python train.py --n_layer=9 --d_model=512 --n_experts=64 --experts_per_token=2 --d_expert=256 --d_shared_expert=0 --activation="swiglu" --moe_layers=[0, 1, 2, 3, 4, 5, 6, 7, 8] --router_score="softmax" --normalize_top_k=true --routed_scale=1.5 --balance_loss=0.000554 --balance_bias=true --init_std_router=0.0211 --lr_router=0.00243 --vocab_size=50257 --norm="rmsnorm" --norm_eps=1e-06 --tie_embeddings=false --optimizer="muon_variant" --lr=0.00468 --beta1=0.95 --grad_clip=1.0 --batch_tokens=262144 --seq_len=1024 --train_tokens=1289000000 --steps=4918 --dataset="wikipedia_en"
Below are experts of layer 3 (counted from 0) of a mixture-of-experts language model. Rows are named router (the router's row for the expert) and show model dimensions 256-383. Each number is 128 + 24 x the weight over its row's rms, rounded and kept within 0 to 255. Numbers have three digits each.
After each expert's rows: a language model's description of what the expert responds to; "comes before" lists some tokens at least twice as common just after its tokens as in all text. This comes from a sample of Wikipedia text that the model never trained on. Tokens count by the router's weight.

# expert 37
router:115127113068165148088139157131134137169167125098132100143142103136148141127138103148108148129167128133121142153148125108169090127106147165159119125141134140146134110153113116062167099171151117120145133111196145107096137178125146095137139154094113121087122147097122155135141197132121152091094139127135143083161126186101153071117132113169166125097078110143133162143147127124128153142141
Description: Space tokens and first digits opening a year or day in dates, after in, on or month names, such as in 1848.
comes before: "1", "2", "9", "8", "3", "7"

# expert 28
router:135134099119100156107133178156095141152122102164081150105132148117153118146167188169102115161154122111123148132146143109166154160152156112119128143124114160120100141160144123128131143168157130137117133125126098089136138147122135102153117151114121137081146193095138127151176123146143107150128103195130150081163128140126130100091144163156125131117133124131178151131143143124144104165111
Description: Digits of years and days inside written dates, especially after 19 or 20 and after month names, e.g. 20-1-9, July 4.
comes before: "0", "1", "2", "9", "6", "5"

# expert 27
router:143144113147146108100113138138120057143095139160143100123130119109107196112113115093112169110087122134099117143140157130076111172125084134113100131105095116157112158154143125144162112109164081121151159118145123115122150184160133140147125091081089152090161108108102135156152116107127126106145116147116122158159135110165133161097115126193161151150095165132133141111139107146141139106158
Description: Periods ending sentences, often with quotes or parentheses, plus decimal points inside numbers in tables, as in 3.0 km, 100.00%.
comes before: " The", " He", " In", " It", " This", " She"

# expert 33
router:142123120120134109105119134123111144139137152092164165168116105094113122130161159141117120148145144118139125108157139112131128102162140180118138153199112141141155107127104096103100129100132094088179171147100122117138070150105122094130142142091122116159130120152125111102129139150090117103193127139148157152126114148130062162115117124166112135141163148057132083115132119131136119114162
Description: Nouns for family relations, jobs and titles in biographies: daughter, father, sister, Minister, director, politician, chief executive.
comes before: " of", " and", "\n", " in", " for", " who"

# expert 60
router:126123119088146131112172084179148148163103172151130152097121121105171123134136119169139125122107099075149150188150112165126136125143116111157110166122166123113088120134174173145123131088074092133155132122147117117125085111142135108131153119142087121128190121145099147104113112140152132177119095113139127164134152128118142131095131130111131114108129150157176092161090103161139092157114
Description: Prepositions and articles after nouns or verbs, especially for, the, of, by, as in best known for, Theatre for the New City.
comes before: " the", " a", " film", " his", " first", " Year"

# expert 45
router:110152126112137136117148100098131139133111134088103118101146118139143140126152116153102144153181130132129118113090147129062070101131099115148111144081149120144156111124177120097118133152092148154102126099104113134126170110091124181192161100135120138178111101112138137138093125129138112098134151142134157153183157134143118093168104169114138109150160113135127158140150128158116138168115
Description: Plural nouns and plural suffixes such as s, ers, ons: children, games, members, people, climbers, platoons, guitars.
comes before: ",", " of", " and", ".", " in", " were"

# expert 62
router:139151098155107136141149151137118106136161157073150116118148169117102064092139107160159098090123126149083133152134131142158147102086124163113114125118097130082143121147115102159168100125120104163121141113159139156111120134145133127098201144138160136138136129097146138137140116119130125126104137144158082169130113141134132123144122085093139117174088127148102090148139130159116113119126
Description: Closing brackets, quotation marks and apostrophes, plus signs, minus signs and dashes ending names, quotes, or numbers in tables and scores.
comes before: " |", " (", " |\n", " is", " and", " -"

# expert 5
router:137157153154106138120122137130161153119184142141118106143082135143076146163156129170111162091106075114131118147164143118142155119131178098172152137139125111113111116109123135148145132125135145149086108159179134114142130113133129176115132090166103141146149098119116111091125151103128132190133138142128153197111154124135094129139148113116150121133156124086097108145160108136115152096093
Description: Month names inside dates, as in 16 June 1990 or in October 1886, plus leading table pipes and dashes in lists.
comes before: " ", " Total", "N", " Win", " Turnout", " November"

# expert 44
router:137149134155140121147113168128156127101131156130098128134129121139142141148128159155137113118114157153137134114123122103144114143087161115154139121111153127120150167089122129143118174105134113132113116085133129119137085124121157149100119146134120139144134104113148128165135130077140130148128131148131122139132110130110123134113091108106117125155165144153167108128153199117137089163155
Description: Leading digits of numbers in table cells and statistics, especially sports standings and vote counts, such as 1 in 10, 2 in 2018.
comes before: "0", " |", "9", "–", ".", "5"

# expert 54
router:125145117149123161125131075137126104152112142164136128134122100137147142111127140127128177105130107122167111102124136152110181143151074121105112124152186148143125110146094136131110096153092089150131090124093118113141140115138093159122118118144120126108157131144124138129141119125105099117108141094083101144118104190120143066116082160165120126124122102124122178136166159120156142176110
Description: Digits in demographic and census passages, years and counts in stats, such as 2010 census, 334 households, plus following, eleven.
comes before: "0", "th", "9", ".", " |", "5"

# expert 3
router:133119167123185147129157173123135138130128141173107116115126159102154114161110080127151143165143117117128127136148129148138122155084132146117079072171131133165089101140095157134105090120088082133159093135109124115138116097138164110151163134112142117127148125123139105110158118064138131161084175120124110150143142104155145174129100136174095116063105138158127103149158130133114100144107
Description: Mostly the words of, a, an and the after nouns or verbs in running prose, as in side of, three times a week, acquired a reputation.
comes before: " the", " new", " his", " number", " result", " single"

# expert 12
router:145127146111106150160134138160125113159165107124134148142092113156158112115152142097145159148090087099156103121137104105143148131097124123156151108119169154108177112115156116128091117164097134125161145164141110106164158140096074135110139153103146101159160164162130142135092111139097114141102135139116139127134092100091093107102076162155113134109086113125075138131140147125149172115124
Description: Last digit of multi-digit numbers, years, counts and song times, plus million and billion, such as 190,648, 3:24, 1989.
comes before: " |", ",", "–", ")", "),", "%"

# expert 9
router:134140096164166128115114091162109165142092104117145142149109126137070112099104151137123099108128098139134130088111125113117112093136123122124144160096122113110151103149117169110106139175165130138102131097162151124103144142103087133152159106169131153114126138062137089100127116177089101124098135098111164136106087154132091124105147109138130117151157063108142159110117100138150135122159
Description: Nouns naming fields, disciplines and domains of life, often after of or Department of: research, education, music, Economics, Journalism, palaeography.
comes before: " and", ",", " of", ".", " in", ".\n\n"

# expert 38
router:102138111146048104128172145087109169155124180111134141125096146155112106121106125106095120151098122104123109137139125175165108103159137134109111122122135148100149143106152131149124142125144130124101110166143128115110134151150146135155103140088126146155130131153122147124104144173114128150148120147116128161156118126136132151083119106115145137124070127137111125173115158123141152148138
Description: Mostly War in World War I/II, plus final digits of years, section titles like Description, and assorted word fragments.
comes before: " |", ",", "–", ")\n", ")", "    "

# expert 35
router:150126088146109112127076133123123136087123137069101105127104139101116114159130113175136155129132108134128139075103117115187125135119104131132164159117193094137157119134111147107086158165135133123135149114115183111088124120102139129140057172126123112155200126090096135109120137142133130138160169109119154115095118187138096065171062103116149134118137123122126115103110125107098134143143
Description: Nouns for events and outcomes after the or his, plus adverbs of direction, as in his arrival, to death, back, north, up.
comes before: " of", " to", " in", ",", ".", " for"

# expert 10
router:131138119169083143170121137095107100147172091105133142126120135161163124129114130094155111151075150090143114101117132096163121110103098126107087167131136120139128109126169138154151134081165143095141166122181137164073129152103095154152116093093124105114100131140167140128152142157109133207073125142119113105122129128099075127114138130129118150126152126170178093097112124108121120099153
Description: Infobox field names and the digits of coordinates, areas or codes, e.g. Region, Location, Rank, classification, sq mi.
comes before: ":", "\n", " (", "3", "°N", "4"

# expert 24
router:125150122115178094093115120136126156168115138082104121117124112087130150163122129118103132132111133129136151147092140165158110126112143097120186104173113086123155136146128135140106132106164136133133110098177142153152112118143140122103143144158101167113158111065128120098118153114153133136118172137134091157122141155148150120162160130133099136119122191114175153167138123132095132134107
Description: Colons after infobox field labels and dashes starting list items, plus titled, including, such as Date:, Owner:, See also lists.
comes before: " ", " \"", " The", " List", " A", " UTC"

# expert 30
router:111096172111120114097121126116181118130126144141137136110107122143117165129138149101118165066143113092139139093125158152097162117123153077150117152115167103120156161148111134128168160159122168127116129130123155136123115108153168179124100165136173119105158098123139167169102170111151114176137109110111118165143128092092135155153132099097136106134112134155135129154160116135105133141102
Description: Prepositions opening time or place phrases, mostly in and on, also during, from, through, such as in 1948, on 29 June.
comes before: " the", " ", " a", " his", " June", " this"

# expert 18
router:143123107128153114111151163125131109153146143120133098178112074120169160105171123162104157155132117070156125130140118120158098121170119140161125142163135150123149119148113126119159122159142127138158113178155116110141150166117106082154096125093156131139155151098160149113126167168120090051109090144135139136152095155135123137134153125161130138121119133094110126108118149124156152164129
Description: Second or third digit of years in birth–death and date ranges, mostly 9, 0, 8, such as 1905–1995, 1988–2002, plus range dashes.
comes before: "9", "8", "7", "6", "0", "1"

# expert 46
router:101104121126146098114137087126147118106122114105105120130104080136136144158089093171120119103080103078152106104122110128167088141105186089111094083137136129121103167107169123128123112150135119149173164111142155125158144115127079151150138112125133162070092112092131089120128139109088134085097119159138120095140151121137154139122152146098121174129128111103127164083117138117119141161084
Description: The hyphen starting a new infobox field line after a line break, and digits in infobox values such as years, heights, postal codes.
comes before: "=", "-", "′", "°", "0", "9"

# expert 31
router:142118084103117162165119100139138122177130117097140103091121127127101109150151120110143130140129175106111133099133145136127196098191106115117123184109157089153108122151157114122098144114104106117096131088158108125103110149136139089144132112184118172135133134133094131117107106113116122148169112084132142157126131188096128127115135134118134111142128128143180105136142122107097157157149
Description: The word "as" in role and ranking phrases, plus music chart and discography words like vocals, Albums, Nominated, List.
comes before: " a", " of", " well", "==\n", " \"", " an"

# expert 51
router:105136126110115121149134179102127143156122115120147113137107120105176172132114120112120128131126142113141127126097134110122151139132097119096103121143167109163079111182129128133126097142104137115188104116121116127132107185152145110089140102110154135086160114171102130164131122113156162200080124115172132146133122138158117148172121106130136108111167111115071131109136119136080140118169
Description: Table pipes, semicolons and commas that separate cells or list items, including v; t; e navboxes and commas after dates.
comes before: " ", " he", " the", " \"", " it", " she"

# expert 47
router:136126138139121106100126150147153151161109108130121139138124126097198118134134130119144141102119110078134142120171104085140147162123144130086125104129099111161108108103104116114102095132110168099128134122152099132116177129124125102099081132083144082105099127142154130124115144144150151115122112118119128139152143110132143092133174173179155142123141127155119168159116104127162155171121
Description: The word the before names and places, as in the NBA Finals or the village, plus pipes in table headers and rows.
comes before: " ", " first", " United", " Year", " University", " Team"

# expert 25
router:132099176133131101109170147150154147150136110119116118127156166171132135123085126114135148101131135094150135142121137153090112164112138144146141137106175166146106095108123124146143132143120137144112120124111149211114091130153154145146134079131187151105170143123148134160114116136148132145146120086131135121131109113151089156134093090082138095150129118145137112149146131147113128091113
Description: Prepositions and comparison words before numbers or places, such as over, under, about, than, near, around.
comes before: " the", " to", " ", " a", " not", " his"

# expert 15
router:119136147166163094114129160123114121154123109139090080137164111108162203124119149096089127143123137135129136164157143154109135123139096111153126112116173119157090159143111181114149151164154163132135122128125092139139119114125125092101115093101135118072119158115135145163107150096184150116091123078132137152145125115120132113127154108119138106107169098158113127118140145124125158162131
Description: Words that open a subordinate clause or link clauses, often after a comma: which, where, when, if, that, with, by, However.
comes before: " the", " a", " he", " it", " they", " his"

# expert 11
router:141099126121131146097106114157104148106131096103080133112151129093096087107136103106146083139172130145147116145136162113108148146115126162138129128117092112091160159071098122104118128113140143145121107149149098108118104120117107081111109195173145081143087096162150094077132122176125135115097086126115119096094167164130138115146131195140148114139125098103121118098120120109100152127090
Description: Word pieces inside South Asian, Arabic and African names and place names, such as Lakshmin-ar-ayana, Kal-inga, Syria, Kerala.
comes before: ",", "\n", " (", "'s", " and", "\n\n"

# expert 57
router:129117100125121197123131094096121099091153028113139146151169110098139122122134116141134135136100097118149136117112150104097128150136147162139142096130152168111154113084116153117127119110143115138093123140143140185119141170137145111122138120140121111111136169157120116145123108110098164136152148109128138104084082124150139127179142179129108128130140144127117115132086128131161159119118
Description: Inner and final pieces of surnames and place names, often English-style endings: ford, ley, ington, bury, ton, Spaulding, Barnet.
comes before: ",", " (", "'s", "\n", "en", ";"

# expert 48
router:122137140130121084136138101166094119161154141134113121112138130124165140132164141105138126135083126145112140152106117102144115128113090110093134116090156123138162080192093124130110165121130125129139117166097121105164109124113094160108156103168122129119167127090165124161141152146123135150121138140124107102115109160137111149130106104147151110144112125165163136198132127119166136115088
Description: Digits in table cells, codes, decimals and money amounts, often after a decimal point or $, such as .000, GB741, 100.00%.
comes before: "0", " |", "5", "6", "8", "7"

# expert 16
router:103128143130113154135132150110177138081121116109111155106121099178122128149088124095129164104131156155093139124105105138082146129160113130144107122172128159149108158167141120117143138123154108070168139133125103146117117180146140151120133130131155127111103184148115131167128153146118151157174091166113177158138129129125114143099138166111152121116124118086128150089092111146145073122147
Description: The pipe character between cells in Wikipedia tables of stats, results, tracklists and rosters, plus semicolons after dashes or brackets.
comes before: " ", " —;", " —", " −", " +", " ."

# expert 53
router:152143115122122148135125116124142117167160084118128130097114135155157126110083166077133129160138119127112129123132131059156162174153096159106134106161088115153112104163098093143129136127141154118137127129113119121150132126113154124149148152142110107153070125137126140105125097129105101128108109095099123181130127138120115129144126100103128156128092126116137111129123144140132098150134
Description: Is, are, was and articles in opening definition sentences of articles, e.g. a Nichols algebra is a, (OSB) is a type.
comes before: " a", " an", " been", " in", " is", " also"

# expert 43
router:120119140144137120131125129097134134107106117132104132123110146133152125128114132149140161138133142146104142125166134144104129151156130111097125100186116099099161133085170123140143134091108159126114156117141126128100173172118111128168114143142162131104170117079107138141135139093145116110105100166144077124163166082099104130106153143144127114103113145130168133137156144130151138131100
Description: En dashes, slashes, minus signs and cell-opening spaces in tables of scores, seasons and numbers, such as 2002–03, 6–2.
comes before: "1", "2", "3", "4", "0", "6"

# expert 13
router:134105163089118108163107125093116099153118124137128092148122136128158106120112095147112131109110105179127096100116097138099115137108101198143147184176104175143165120125137136107118154168157084090145138152104135083114140094130145127115101102109091140168109101167126108113152118135100141111104134100163153138123157179123102144120123113129138111132095103132087132115104123100145130136130
Description: Common nouns heading a noun phrase after the, a or this, such as family, album, time, series, genus.
comes before: " of", ",", ".", " was", " in", ".\n\n"